{
  "n_layer": 8,
  "d_model": 192,
  "n_experts": 80,
  "experts_per_token": 4,
  "d_expert": 64,
  "d_shared_expert": 0,
  "activation": "geglu",
  "moe_layers": [0, 1, 2, 3, 4, 5, 6, 7],
  "router_score": "softmax",
  "normalize_top_k": false,
  "routed_scale": 4.69,
  "balance_loss": 0.0059,
  "balance_bias": false,
  "router_z_loss": 0.001,
  "init_std_router": 0.0239,
  "lr_router": 0.00337,
  "vocab_size": 11585,
  "norm": "layernorm",
  "norm_eps": 1e-07,
  "tie_embeddings": "early",
  "optimizer": "cautious_adamw",
  "lr": 0.00182,
  "beta1": 0.9,
  "beta2": 0.95,
  "grad_clip": 0.5,
  "batch_tokens": 131072,
  "seq_len": 768,
  "train_tokens": 676100000,
  "steps": 5159,
  "dataset": "wikipedia_en"
}
Below are experts of layer 3 (counted from 0) of a mixture-of-experts language model. Rows are named router (the router's row for the expert), gate (a neuron's input weights, with its number), up (a neuron's input weights, with its number), down (a neuron's output weights, with its number) and show model dimensions 0-191. Each number is 500 + 25 x the weight over its row's rms, rounded and kept within 0 to 999. Numbers have three digits each.
Before each expert's rows: "comes after" lists some tokens at least twice as common just before its tokens as in all text. This comes from a sample of Wikipedia text that the model never trained on. Tokens count by the router's weight.

# expert 34
comes after: " | ", "| ", " ", ", ", " (", "; "
router:495465507540507506495553476542521507512519520507485512512479524503549505508501480481520521463508501508492478530512485510467506504515509490505533484498466466515456524476500530495473489478469510490536504499527517461458475491459514503489505525506485520551479447546520524532520525463491515514505431476460502469498478509441513483505472535475488548523503531536502533544464490504474479533517451475510453518473512492506518479506548470512467460531506526478514437513489524499509551508509507519522531526462477494501469485515498455487490476489491483502508475456494527486484461472479493491
gate0:542479435522487506510480478493492538520499501468487514496489489509475461475518515507517507453514462489476421518507494505470474507513551520509506496533486495508466526524522540509498478507474488474523475496506487490456495507469464491510509515496525506530517485541477490491462489533509507501514429477507514525453541533482482515512540480590512510519456538500473500526564442502496490497505491526553495507526473501501479477479502484482475527479503478481495475475500574496509545461500519526495509524483483503502462507510518493494469503511494490522544533504497503484496522502496505467
up0:521508499443480504555482506495511511457482553486509500488517472531510549516500517487490491450511543516497520513481491552576487521553510502507461501521522508488518496479473447468505547511532530507508500485479507496516511513503511507504496489532468499480524546515523473478504470518494513504500568501497527486484515482503478453516477521445486478476509512536565508447483534507511483485517503454494469486522507491486495494508475522483483507516525554546498477480484497496517440528505463493484495477480508493513512518469519510498510496496496487501486502504442534515495455511552478454
down0:495476523464520493513497486506482476565539526508504526485495548447460484487498478503514496517485505505454477537486499495529512506493487455520518466507489498512506490510495513519504515486518509474527496462502529483515537520529525503473507488503444491496523530519486508538551566518549481526529434556523502484453482477499527476471502534488511501450499499487532524543516453484507514498535510480483484470454491478486495491521482505455501497556533472478493480508506476473503501555497531506518460507471534499503489498515479454542477473484528475483525547497482503512515463489500508479
gate1:495507490484520491513495470479492502489498472538527512515481481544485515513506512512491482474487532519512443498479494514474493501573468494512555496505557500514483480473504508495511455462519503467510533493508511513477500472519540505501511518489500501524482486517553508487505497490492513494509479476509477512505492501458517482510502495500520505499490586503472508542485520499476496525499483493518468479522484516514514439498487470498431487489519466507484459538482501484508518492510488513555467512499500506508466515526440541436508456479533517504523479484534551480500485500443510410
up1:482526511512522516535481488478520524498525530468460468481491531484509498509525488494536515508474493496495537514523482499559533511439522477489480483489456527486521525519492509492482522477464474543502481541514494482534484514462474507496487505526481503466514501494465491498484511535498474518495496504469536481467480475533465491511496481513480513530513447501494528459487444502526495502478539536470513528480528463493471525485523528481507507513496522474504489477470546486435499505500463477453507506527505462524503505494565487545482550526496497485493534536473492491485477493531502587
down1:498468505530494457524475458480493494523479509529500542513501541487499465464503492457504475530513476481514451520480490496493542466507467514499471496507534472520508465499461507510492476445505466452534497512531476470528498507500550495503493479542557466441505514496534531502509518475514514490497453524511556461505468531523510522548516468471519500528470492482509464489511488504485491489512509493535484497473524518517512527528490482507549525556531488504515491503529531514503495487479530512471463536479480527491470493510471520490469471462496487530528526514510569515491506466499502530
gate2:525518493479542469524494494454510496491513532496525519497509532529521503495508477533539541461496506516532470526502477473521537503545547505514451502512489503452460456503503506453486542526534500502467477531519489521524436459473491561500511536545482542470509507536511511474489496523511456531515474539474516504499490537500467484478514511491500512488530570504490513508527487479486477512482516485501476537513499480455489505518492463498478470499540491520461540494477492487505475499520495498491531491526511470500513491466498483514513538495488472493531469501488540445490517455532477515
up2:506478471521546501491525510436530524476503543505480504491509504542529477503522485504530459455501515510515441485435552489512516519509547506504505522494485489510457462511538474490479495521497472503506481484491474535499510468466509471494506504504527520460541493498546485471440433483487504474499530527499546488503498536501513471497505533525515519475472526501450530487520477491487497509498519512500479495493497482481531531523521530524466457537528534460494448534487517533442507488486504516521475497526478496491457483490490474494506534511496467523527498523464507483468502490480470509
down2:505491523490510531496511500485483487487498498500521540524566514484506523492481526483516476481518546552476514470523489510517499503511468454500482513482550464512490471492530512513477530486501496533505470481471561512469497488482509454510558533499497497485507512508483555538462482511463465475506552491501524506522516475532551461507508553479506505483499522518495526473505535535524479462493497473490482475542509513495447468518526471484518550482509503526539486527468485504485514486515530492484498515492496521522522498513449427491501479496494493502516472508484465488525442465503502453
gate3:479500479454506500491489493483538509539548510517487499469510504518498529507521495485493513582473516509526515501492477524492500485498530459482495496518526510505465488537468560489470504483460491421509502536504490513496520496483515512503491542493514477534488562485503516488494472474527466513476462511537500529469487485529514494541531465480471462549499470496467513512517474514504492489473494498533503518510502520527488502493506470513495477474509494447482476518504516526488519522469457492533476515528527472521517494495489509490488552475540467429549512513547500471488447487462530487
up3:506497462483480481489487498522503493512487491536499505490507508462482474482478490532485507590509513476528540488515539503496482474473491490529489515518480528420490512556503584516512514486485523473463492508463489467517523526518500474537511510472541461538487506475472477508468486466510499494496503486493475512492476527481494523519535476536525517515473440506457505501490502522462524456492498497517551548532499513497520489467526486507534502476493489496466518502502494507477535497469515499493455481525535519506513471477492537510516562508506481498548520514499455517513456524491477496
down3:552491453480504504553479433532526543481503480487506469470481484485517485523472512455523504528505501495510501531528510503506508487444530523540452505515479515436463455528481513487505487533488501509490537514504504475500515485484449495473461504490463489477505534511492493500480483529562517478487475522554526490496480470476492509519503490511518493489497480520519541522521494499536513525454500531491492514502475520524513493499501509540517435490550458473501477486504506524524509501495483532531476516497488534527506476442479471531466524502508487441481492533516466495526493509506517534
gate4:490519520530494511464514527524494537504524489447500503465471480508553517534484512500522528488493534509447523495498504519464516521488504517440498502502526492474478510508512516505461491472453516489478502570516537472503520496488493521470489536495486556529478517500483509500562533488519500566481472470511498486484499506512530502527457522467503451462541532485460475508474499501520419551516480504516455506505510530495512497491470512475499494488484513529507509556487508490507518494507487481519483516498493500547482487529515489490502475479526446473550522480494497503464539489524514483
up4:478531463463485508505489492499497496489530537538474456500499533554449521513534489499510525522480513559530482504512483528519493517502481503533528457541493556513528520454447523477474506506469504524525480479517517497511481518497506508495481479519489515516526474491529506535500514500533469451491504488535556511500486466499518465490469481475452502584497513518493526518501468455509505506467542497542503506484559474520474486511484460502476487519510470493498494506491474520501493510494472454519536511493520454513544529499450500494489488489509531476460485491476543486507476481488487487
down4:489535497514486507510526571497500505492514523480515555461496490511538528475465532509483487457500515476504512512488517562460534455526518462511513518508489509511503480507475471499503501485505544491500479523468454482486480540456494516512513494459538474500507525510475428513508459479472509505492514474470493517465504517497510512518470497494538501476530479494524502461484494520499441526523523527481488488521517522524508504493536524473471469460500496464510519505450490470488487476534506527551495473523506496525515498461502516471495515527517511579523455481538459490467474521503511477
gate5:518426491518486521477550449510454525485492430527452475498523520474555479494497510508500481489483485531501484505477474528477517488473524511534473479464543499489489514484533467507465443501491504502496508524505478545491513523530497498509497494479466512513483460514502493539537510519502525522491480542501487505490550533480565499505500544504493506493492502455476500554520522523525523476496446468477503486506536506518484501501534465531508520533490530471492503494504461479462517520510497530487502469474495515495497498568497468497513482500493504491474511484491484532490474431499527517
up5:513447512515466528500550460504457505481490432520467485494519507471527467480495486495513499506498499522516514491483446495482519481464486512527478474443525499467514515487540474517467454516486505515472507513503497516504508526560506500517507494489464523498478473473492486534518515520505506532502515567487487507503554493468553495521504530516495501450474478458488495539519509497514539452506463483488491504486547499511479500498541494556488520545468531489481509482525459457466493528495490533480533463467519515488505496540514500511504512491475527515476508485454481551505491474504511524
down5:500479515537523506451518518497472471490520479507525502477482490501514459431473555490511512524505481524491480497523496438487518512504486468473471516453490517490505493480501494496506511500533528461533475469467514540506502490501515479557535487476518491498457491493540501500547481511448548527518515474458540522539506510460480517501521517526478521509464513467524514545500520488523485499476479467468472510523487500520520498502491462503494505539510517512515523534505508532501531480451479520449491482472465567513511494512486502485533528482470495509455524514511469493482529523468525555
gate6:464482535501491487474512550493522486535503528505466493479497538497474474495496485497489481545487488477500551501469475494515502503474473492505522490543574488530530514459482491505464514482486481516473508476493527477517534483508507511494511542489491506478522492509493531558548473492514435524497538495526517465510471482536556504493447497496472506474539471518531513502491494527507510493514537481513509509481540501490505511540584462517493517523476498494512550483541511520444481498480481493448443489520473470497522529527520503483510494529487516457494475514525491510501483520473510493
up6:478475569509525472482458535481497469506493492478527501528484577529494515524471486490463474497514482495483517479517508505478499535468461478501527528496517471528489528468516519528524504453482477523476521476477499503471513495477538515516497524452525486488505438501471506497505512511488470522515472479494467483553482476484491515484472480507513501447476489548506498534515509515501539503519554513513511477495533497515515489537530500516520510499496503544508520476543517499467493477457521526473461449569478468498540529467544526499509501526489523469485471488526522495520490518468512480
down6:463494558553560468515464480495501497525504532485479493478479543509503491507537471471504537513510484485506454480467500493517465523537499505517519476515511506531573528547519481499487517486521499520490484468475488520521490496496452505503510480519488496537527502461531470504483505444498478501547473481526526504524509491482508499535506447499527493484505544462492486459496474530494483509498454497486485514474490486542473500512527488494508532541540495513467459477489495484480503482526487492470537462525493488495443466482548558481492516499534493472502540481501538508531511487468489520

# expert 77
comes after: " | ", "0", "3", "1", "–", "; "
router:480481547556504511521556468532512501499512523479507511490514513503524515527514491460516545467510490511452492521531478506479491529515497483469514478469448438510481525485479518500496492481480515498516544534531537493469472460486530524444509519487474514525492459500518524494517536467460515541500475455449503487514477456472496471546473548492482520499522540509496532513467489481483497556496476502505481517439502483534497455510529480485472472501503492505547449505481533498494546520513476511489520519494464488530481501518495478480489478494471485516490485485476510512488470462500505491
gate0:493487538518518476499517454498505489490537516482503489545485532473512528500541466492498535465494470501454468510540508550480512551449476516438490518507484458531507502475465496474470490536499490503539525547508537466484501505477515540496492495518509522518453481521562503538476523478502468482480509506503501499502504504476536469519461460502488502491503490507457449536505461501516503530528494532518484522531500501536517462474451491524514524507508555510516525511492511487502533543503524508480522495438474482488497505519495493480478448492495507498501490453486521469473537489510471483
up0:512503472434523494483511498497464471465513477496555493530498528504488532514498513508520459502492503498478493493468526503443489478509448500500463527522495467474478490510476504516473483525508502517532501519502486548487486515474480514484514498518499489509427490466498506475470521504499486520504524503545464526522542478499530434539506501545499492512504516480518484482429529519510499566490523521527459502454515504501472522452458499492486468493544544484531505490511511516475510525534506502468480551487557470535484500535511477520508512503488525512530489475496487500501473457533482500
down0:493513506511491511501467448508494462502472524481522486485503493482502498495515477495492522540518488491477533451501527502531494490478470480540527524559516459550526478422524491511489481467499503535491515515552542470573506497534518484514530517468541452497468483486502551485544487468494444468505546495494503462500498498487514493498534516496496513456514469509478487458479529470498493528476455525483474489486513487504482513467539477496493539529515500472483522479504508505524502460472499503477532508486557531483494446508470526511516514494522502485481509491536503516494541476506496506
gate1:478517494496540511548505519485507486490487467504508539478509485509497527506523489490563542506480493481522469480499515452454495531528472501476485457519487513475519496472555502491536470483446521479522510577501502526501490516472489498502503483503465495528500518506483512525489561484498479507488545448532499496512446494489545459548490476457545466481506508484468480493500521482506472508487494511498519536515560492512486549489491519512495478513534525483499533477491507503438469529475508507498488531458519523528479516536473517510493441469511486493496499458492523522484505499519481520
up1:496508477517505479480515533551450470443490484507504488487515485488479525486500555528486476502497468494486479498496495527489484485518494474480507529518498473440477540510490525529521458486467526524503532497481474546497482500461495477536525499485500498488446492496459525464474527519472498551498508497532478529538537490471485513519508543501516503495497551496524470509464554524506488494522482499499497487488548530460503554486520510532457430498560522486532514474493518477484513534516484498483511534507528486525435499514503493543487513483490500536524487471517500515502481464529484493
down1:484486531489552532480532503528503518487517507531475511487512497496494515510495502523502524478467483540533481468516521450516443485474452566488515469531539523512510500474514515515553497498468474439482468488549554491487537475499423475475510500470507487488505491498486509463508500492497461485508524498490487505529460505502519523501499511492494465465529520472456475500507518508497434484491479486521508533522484484546483497466498522507459553521521462472489516514495519519522477477532520470495482494496538503538513505500506506511481501479540541509493462520554495520526472477528510495
gate2:480496527438451522448513498465441494495518516515507503478488572490459509500486483481483572472506495491517509486481524496492475476504499503542497529544497524473525517469482495520513572483532517505482512493481461519512503481488474466490528490485490482523571501510526501482481532505498474496479505522487510525502447537498480451442538505439511518479500483518530520534491508491497502468485532504508498460514527525505468459507487527468479533494475476510454475505508494532462531501491499523490482491548519531518505510524515514492484496527507494495477486520490486528506487459473518463
up2:530493517475476502482491527467507503514510438491504514502465537522478498532489473530476540506492487471515500517491501505507496499500487483543487457561487417499483497508486485550496504485533461543503481519473495541479488509487497485504490485486501500488491505489492513460491505550494480520505487471511496531491499518488504479494543580525498491488488525493479499470480550523512506477496537508517510501541506514511502516483417514493440527506514536476465527499476507458487558514484513515464437531527502500558503488513522523513455511491492514508492526532511532525494539455523497494
down2:568528529488508527489494515496537505508461503527502554502517501567507516476479493514481480473533473495488502540496506504526513505522551523495502483466469501489447498480477527491501482468507501478511517478508512488426506519481491492543511499482516473493469468501517482490489545494459510484546475465517520520521483439491512506493486450529549513492467492520520486501539495499503540493508494530531525504516450505524488480529523491528487508482526510482482438446515478486464541514489535505486531505487485474518500472490506524516485526484481486574486523479446509522513485517477460493
gate3:499456540517474506480518511472476504513511486502511471516501498509478518478506524492483500438511478490454527504482446487524503503473519474469474468490490553513511498524480483506525518502507463501540469484503511498520462450483496509480518502476507536501477463500555482495458462504515517463486480452516520510511486458526530514474493522511477476467553474514470489475526490499494492474502526527500527470489479515489532561536506490454550485500516568481450489529505515480506492529552515504484514487513465496500463498511532502511449489528480540499485501484453495531466543481533535490
up3:513476540506499522519536487465528528534506494510502473480462530522476490477558467512492490508499526500464501549503470486524502550518524506480466489469453522512484466518510475514503477527501474556531469503507541522490420493503504526491487495507470526503505485482505508519477452466517516479494494431487520525495499469518543489486516507478501508496560488477467533500524487447503492464480522493475517497480510527530534496541458471497511500493437454498478498535516478508503485506544482509496500500536479501496452500484499495467474468510509537495474508531468471544468528502490526496
down3:488489524483493538475474506519519565497489494488471542521514505461536485490553505494498510490515465492503469518501485460501455473556485481522493483460519517492507519530482429501537511495493445494518490489475506506486496481478509497521461508518521522480470505495528519538481472440521490492543520466465508526488468495506511477484511440523570537514529482526457509515513483469506523483515523507523479454486497512548514466532512508491523522545479451508488489516503556473497507551500536489471501473486522510483505461473502514514527486482522501469462508517526528516475495514509500521
gate4:520474442520507494507517455527490559508500478502567483474505527497560493510498511522498506495513477559516537498546477512518477523500507517463479459474489551512492516541482468499527516493498513503493515506503524480501492477507442503473489513504480498505433496516532498493544515500492509508492479472494479517483459554489489508517514511518472496508524501513515550504528467538507484474509491523512451474501476513507519487541479447453494509511504497508476493488460497501546477467566516508455481476532492520470519483509508477467491531477515492502489494520451541515536514551482472497
up4:494524468554511487517480460479549540447489488517487507482513502511517494482506487481499547478508472534511526531505502557529488496474538475450518486499493530477530552508492490502485525467503512496508548504518448477516481490480542495482458493483493495479486466490518527466551514462499448475491503487501506516485469516491486512521506490516489541522507480510538501488538476479564542469521527527505506459436499467534469473533497466463471503498497540498486521452475496494526466510471499515488509487494552527505517501522527497477471500513495466505484470505507544469506517535475522513
down4:519538481525480482534508498504502484531447491479490450476556497488536448528523492493535517468478490488484560512511488492540499505486463506427491554455511504538522540506528508486504495483528532487528483521569464519506515479489518500485506509476475508517495507500534490479513531502493519496493483470472533471473528481477481523501508480474468491521507481500530507519501520480491539491481468453444522516495531487477498477521477521487504486513480524498478513482516499507486516497472524494530524483504486533474517531501471457523471490540478494546444477505473505456500569520528528489
gate5:502520527465504522462540519490482487522534537511470522496512516485456484475529491525501485513465474503520511542484465501491527487504497528469472507539474491494514528485455478471489503485465487503489517515495537511509527455495552569514500504507524531522519518484566489501514502460494513561506501478487524501513503470523514500503488502467485499518511514510434490566504449456489523544516447478509480494507504523483531534502550472431486509489477496525479502474501504478487451511477496513464516485488494488473502476504492522514479502448513468483487491459507473498509501552474464485
up5:511474468549502500534481513492533525529491481501524489494471460534498492543495486497510476478525523505513506538508540489502457467531538474558500480476485482520453472519499511519476502545551506508513497507509454489480449523524513463483480525469447473491506492533478500493501477545507514465501460474493490508477504530463503461521534502504494483504518472498579505469492467526520504423488573509504538512483512509525511471508466500510503437514547488532508488515477476509507517502540491521504482506546483522498488505500524474507511498511497502507484509547468517475498527498482483521
down5:479497468476516477518471493456486495529493516474535495495487483445493528453488480526509485503480505475524487522479474514433563522473457485513494488513498509497437456499501495514522530528493472421547501483531553470498495513508519516476495455537498501517492503500509482511493495495487450563467472539502482506505492495496476485493472511536507494470519474509523488471497492547503515531515545511512485526508524481457521490525480558513533503494481524509558536496499528492484532518508503488493466535546506473491489532515528497503512496537509522490542507496519479471492462530477489516
gate6:451515497517489485531489500488525496497527545552461483508486536494466515484501506490485524542480520515497502489487524523537488518495490492498494519483520600476514499506469543481496517510492501495479493478501527473481520445487506481495480460543515501489556549513478521561514489461547458487514535479514492506503467469540487512479464458498518549502526482519523505544482475454498477495457504499520511474513518497530470505491513533489482509496461495515505511498513485580493508483498511468495505467472549489508517502499510497464503464542484516490472460515518451519520495515494472513
up6:521489468467505545476518487484487513516477424476525505489514450528590510497486504536514496496510529508520536514512474494491489463522519480492495490484477497458484514557502464510506517530485514507517525523491505520510477515541495500462488496480486501492422528484509503483492487547468525476500508505505493481499485494488469466510551576542479453490477512460548554490529529532494484524510509478511479492455519478496536522509498502493493491483523496506462504515467482466540476504522479506499524531535468513468487530480501499537503558501506520506476513515479512486492497507517503541
down6:508594524492473485498520539494467496483517527514506485524456489485505500519456496537470503535494498505527553557489467522489512497501502511494491465483477468477478449461490532524537463509498512477507492532478535511488517517541531526459465439533492494529459481494489495503467504506482493507488477540525517500513511449479516510524465508487522468468508483530532477537502524498476544493500528484528532499481483498558486468505523514530475535527517446498502455490490518474486552508495481495483476514518476473515520512474501523498480463496490539503493530501487502518478510475498515449

# expert 13
comes after: " ", " | ", "| ", ": ", " (", ") | "
router:505477516552540510524554487517504509518524518483495497501508545525506495499529481483503523468512510515499500518519490506481508497527521474499514496496479491518470517464479496488489513475483502471523520494501523455483469481461514511467499510502469512538484451559534538538523533465484498533480456475444518479475448481440475470540471529474470539525542515536486516520463461477442481511509480481520461510459505486491504457533551479515496474537505529489522444517470507481476530495530515504489533505467485498539500505532497471489479486483504461496512489494499545486488501478484510484
gate0:503494515463552503478510488543514498488480494503516511508492499512492498479512481475529492491484483468531508480503499510491509511467466513491527464545570530513463508522477441480536486438459489514498542508485464470498522528528509501502502468506484501528512476506499508525497509509529492498482492593497570518499508549547514504478506483488503498478497509524506513520489506526514548471488482517503483500517487461455487525501534483533491539516498506452490568517450484483478472536470480514496461490520517516508494551528492474507502498459527512471507472485541534506492467475479498535
up0:499506482526459519514510522464525501512502510485447504460498475460509495512462511507474490550482522542477491509489495511474468503499502501475485499499509481485519519487532552521447483549483477459506502509533494485501512494489496528459473510505494475478445533508512509500496461520508494509509500468537427527524500439504536507545484532525521478524520480454537494496501515508491462537506468454544501532497505522522496497500477480468467438481507517513546443514500510511518518488536471515482547519485482464525486464509484468525500483537484496512503494506463450512487493509534511457
down0:470479493529504475502486501472532535476504523469510501429524455463470512504477489443541475507465493530498520491469528492469533505515479507444536495513530523508518498516542515508485471524484444484506585500523503476483519521432569517511490515505487497511476538494506488470502490542547494537531515526555523520466493488555502492527520488500503494504485480480501488484483518491511488526507494528459497510476491497463486460440469474488488479526512491475527481486492504495498512519483491520512476517525488480525521520509507477487505517508493494504548534528487481546482518533474495494
gate1:481517531517492513466476475534531521507472501474504494508484495513504490489497478454539529484462502498463481512500478495527482558526486532476491493496551526506485472508491578505489510528508466508507485487524500487493549518489518528506468490539454500526488503502478476582476518481550488504473528475473548534502515480462524528522528466481487433537478515553481493552510508507521493507470486510515498514500514483482505475442510478488508502490485461511548462531459504482542504488477519515504519500490478500554522517518495488448481506499518491498535496505469522500464501504521510462
up1:486501466484515502545526507480481475491522511543482520463479522444494510513518487524488495525532539493501537485500503489496511469491487455504531505467484469512519513524511437503468482478494536469478536521489530517526468453517482506495502527440516529469509522482493535468537507498485500478504476542528439471521492529542472475507483533515479549477511467463494501461480505486489477523511490516494506528505501495542487511562537504475476471520536542474457535507537523553475493494504461474498481507523498499459483494480484503538512517501450514479475492521530473515520482475499506527
down1:506489485488486460530460482479499458512517503480440504542490496494499526491470488528520512490482500506510500464494520519479491480535487509494514479547532480524530522518449470524515493480503476499487455500473528504566490494489477503507484436492511500501515487517465539505531543472504478442524537502481464454520474520478498519504504443517495486499512488494520498484442532521467486506554500549487494492485517552539524481508527479511501521568481531536496519489508552526511524510517501498474458544504478515519522478518501507460517510447478529471507518501503505521492490447490506505
gate2:506496512492482507509547492474500480477533454505483506486528485526517507497498498554498477523502517492511492476515527507491483474459494515518522515504431515502468563503487474494494519469511530459509519499477500471542552508571509499519487499482531501500474514494514512537465512506464534522508514514492486519517435518528491477523481479483494511477472524507479469504513500533439487473510498551526489523507521479496514499453461490471496452558517488455460514486524504489521452481517484514469499521520493501534483554511475531519477519490541445526511509497490527468484492553487464504
up2:476520511519493521508489528516509537523526534480545484497502461518498499505482497481486506494499512524485516556510495535506514509537507502486467506478554509491496474487491512494498514552507491487495483530545506475474488515499536523467496537523480498506506474513488477476471524492543469521460502491517533525458481449439502506512510551526504472481540478464500527495482501474515518510481482472508515459472504493489484460540538456523504502452481507502548449515484444525484502552499477490526489498523493462505508463472496498515486516476519475464506475511506504589512491476445547483
down2:520481475502511531537488459511496514501510471478498511494474521452518510437493498510488463494501527501516467507503492501513509504487533492513455454515483523507487491507522524488458478529468494501483515498543472510464482485521511515446471495469486495496486543520500532456517479518535449520515509579467496507453525538483542503507501493470527479513553522484507510530535526500433490492511526498487536516532527485512480508469446475504470475482502503554528510484545494471515466471510540476529492489514507507491503517479479479490476481522484510482502474461531516526511511578509494514
gate3:511513482511516523508509495489508538547533509504519441475447520474504502512476476493515491501492478523455496499558463511501452484502535511523543482507489492518476517490480502479463484500492473514514511495542499449514452483492546565483505487474536500530488487514526522461519487502490498520514480442493514507528490518471464545498510524513465507499530493467498516523492489508502458546523499472489494549511529522498502481537547453489442524494539458508529487482524498481487549480542500503489453512480489493526493474497491474443447476478524532497468484485496482512492474488478494496
up3:552498470505507509503487476463491540471510477484487457516514498460492481478477516484492483515510498524520551483573508513535487538525536481491449477476527510491499491531486522451507516518502472537536511504486493495527463512485505475489465510516486486445493506510507481476509456496465512499500527538490477484513504577467497477487532533508489498479508471496502488488555498580491511512505520493446533489466472507513500553525498493463523516476503465535498532491502504485552485477517524526484499496487526563514510518524524520482483473475515549492457471510515490499491514506513537497
down3:512485518492491505497497494495505488525495520524529514543485432508493566482491507477488462486461484517509533465447522487471478477511497520506503479519522489529523476508444496510500530487511513439509483495522492486502526544488472490506497495489491491564513539509496453515481488511558479497493503529527500441524502529492523429527503499480477476543486506545506515491448491488477493531508507488521516484473547527507496537479502530457513489542520516466508491534508503546510452525508432512497514518496465508485506482516488441504502516502515512477448471464501489527512488517519496508
gate4:517527558517450517469528514484500512494460514519559486515497486500488489473489518483508501509522492515490506505494477558492539490470529473509497508510539484519481513506490499515500473496495477546543491468469511463461557509531483504519531506484501498511495475515513502527482495506534554477476481482522494506454465507487500538488481472469530535473450465515480493503508543433500534488472477503538509448484483509478513470508526502469539546529540538498465514505472479482450489488525501504487462462472531471471521536513495545504470477502532502477490476496499522481475520503475546479
up4:487504500516483486487506501506509495473500501504490494479496515504494499494532548527489477567515511500502523488483525537499486506524538475474491478498558451498534517530491471478508480465485474487525491487474494516504487491502517487526503465486501531524499503483484500553525452539548540425512527546542509478503444508518523504479487452488499503477476490486484464451515521445530512502504494484489499443481492494517494472491543509521519538527488551508503542497472508510490480469486489458477492500490544456522533533492489523497445502509510523495517493525534458451469494495544542491
down4:529493495480460475499542466468479497487497550470514431505480468498484498531486505571509539510533507527472538459490479519520496472505488497536499509532501475498552519539469470507499517447499501505557489524442491502528469467483504508527518500488493493498547448531517481545507498517489526515544481476527478479542474495470476541492511473511491509510485495517528547529460490500504498503505510488504480480498506488463494504547518431501456496541520508532494483505492497500515442485497515475479485504504505541503520483529483483506479504492500486459484528542508496472505458463498504506
gate5:510499498488478509488505499501501501525524516514482495460487506505496502503457512487480482454511501503511510567512478475518485503470522506453513504523518473510526471482472477502480527534439509499498499484520510446501515503505544508468507528472453560483518485534507531479501483493547483508486491511497493526496548510486505455506458532489452513473521501549498486483479490471476492486504516535556495512505508542514447505545480509475476476524483519505517497497524532536510519556523494532508533490496495414523471507513526494479510407487479491476497500507513492512480469457474514466
up5:465522488519517479506484507528509534509473449481498510521481492500506509527543505478527513494475461527488460480483518533473519512551519482522465490461482503492478508509548527466505470501535468479508532500522469554472520501486472529488473477508530470543466492477478467465533519515485517489489465470542509494478506489541462535531526495513523468548449494493492516523485517530542490523502492464500487517499502456449529542485511489520491506503529490504480477504493478464478494477499496491497474522499516596486493491456495504475482545501497510547507464471483470476493510547483495499
down5:443504506456543489477505534500485468535532516452481475516535497487454518489502540527524511522527520511533545480517511513486485503554486435540493478521516533517513515502526498511537460515472487501494466501507449511483525506490500513511473477521526476492502473534426479488517500529483497519477514509482495512424504466505482524495500470534482526490492482505498509533496525484555473517465486510517490448439537528507519551498487482525525475529488490528505526491476523469523486526525468498505480505516545526490474470496472480484514475493495508488523485468505504465499489502476545503
gate6:490487454496548489514486516492497532544484483446486456510527531541487497482553490484519543484510467525540502491549516531502470529523509538493484470547547525516471571547496471479481493499491443478477491476484472479513466487460459493477500468482481500504502500511530530470509500523476473516483447496494539498498492498475448497516471491510508504490511492487506492487528505554486520481498567488484520519530517484471494482512516483535499486488481501470503509483529493520462568506517495534509516489516480514549476506518516521460460459515521499492519470489503481503485531509492518479
up6:500504520524496498470520502513512471473506490520499548477459494513532500529472504502464503504506495457454453502504462458506514467462522502523541533445467452528518452462533534520492476497504548489518490514509510499500549510507526521522521538487563499495510487485502470503517509477482527497553498500459490488525505478498509498473535524441514510514480525481513527481491421444495482506507454529508482523524503544522538484460477503495467504516548523499502512491454503474534480482474508467519458517516492489513484498471481494495525517515474486521471515499519524481489501500518479545
down6:478523474504498518462482507475454487506475504515491482538465490476513507481479515464494435547507505524523507480538548522501464550522478507473469492520487480507509509499467528530502479506491493524505537509533518484548529488500500494517468522528499534482449515477485496494504509501521522478486515538508485481490474480542508465510486538521443472452470515514487490467501525488532478509468486511515457476461499508563494516483479470489476509484507516473539504469533526531517483549498473496506525548526531526542492529536484516496524481462486509445486511504467518503479483439526524523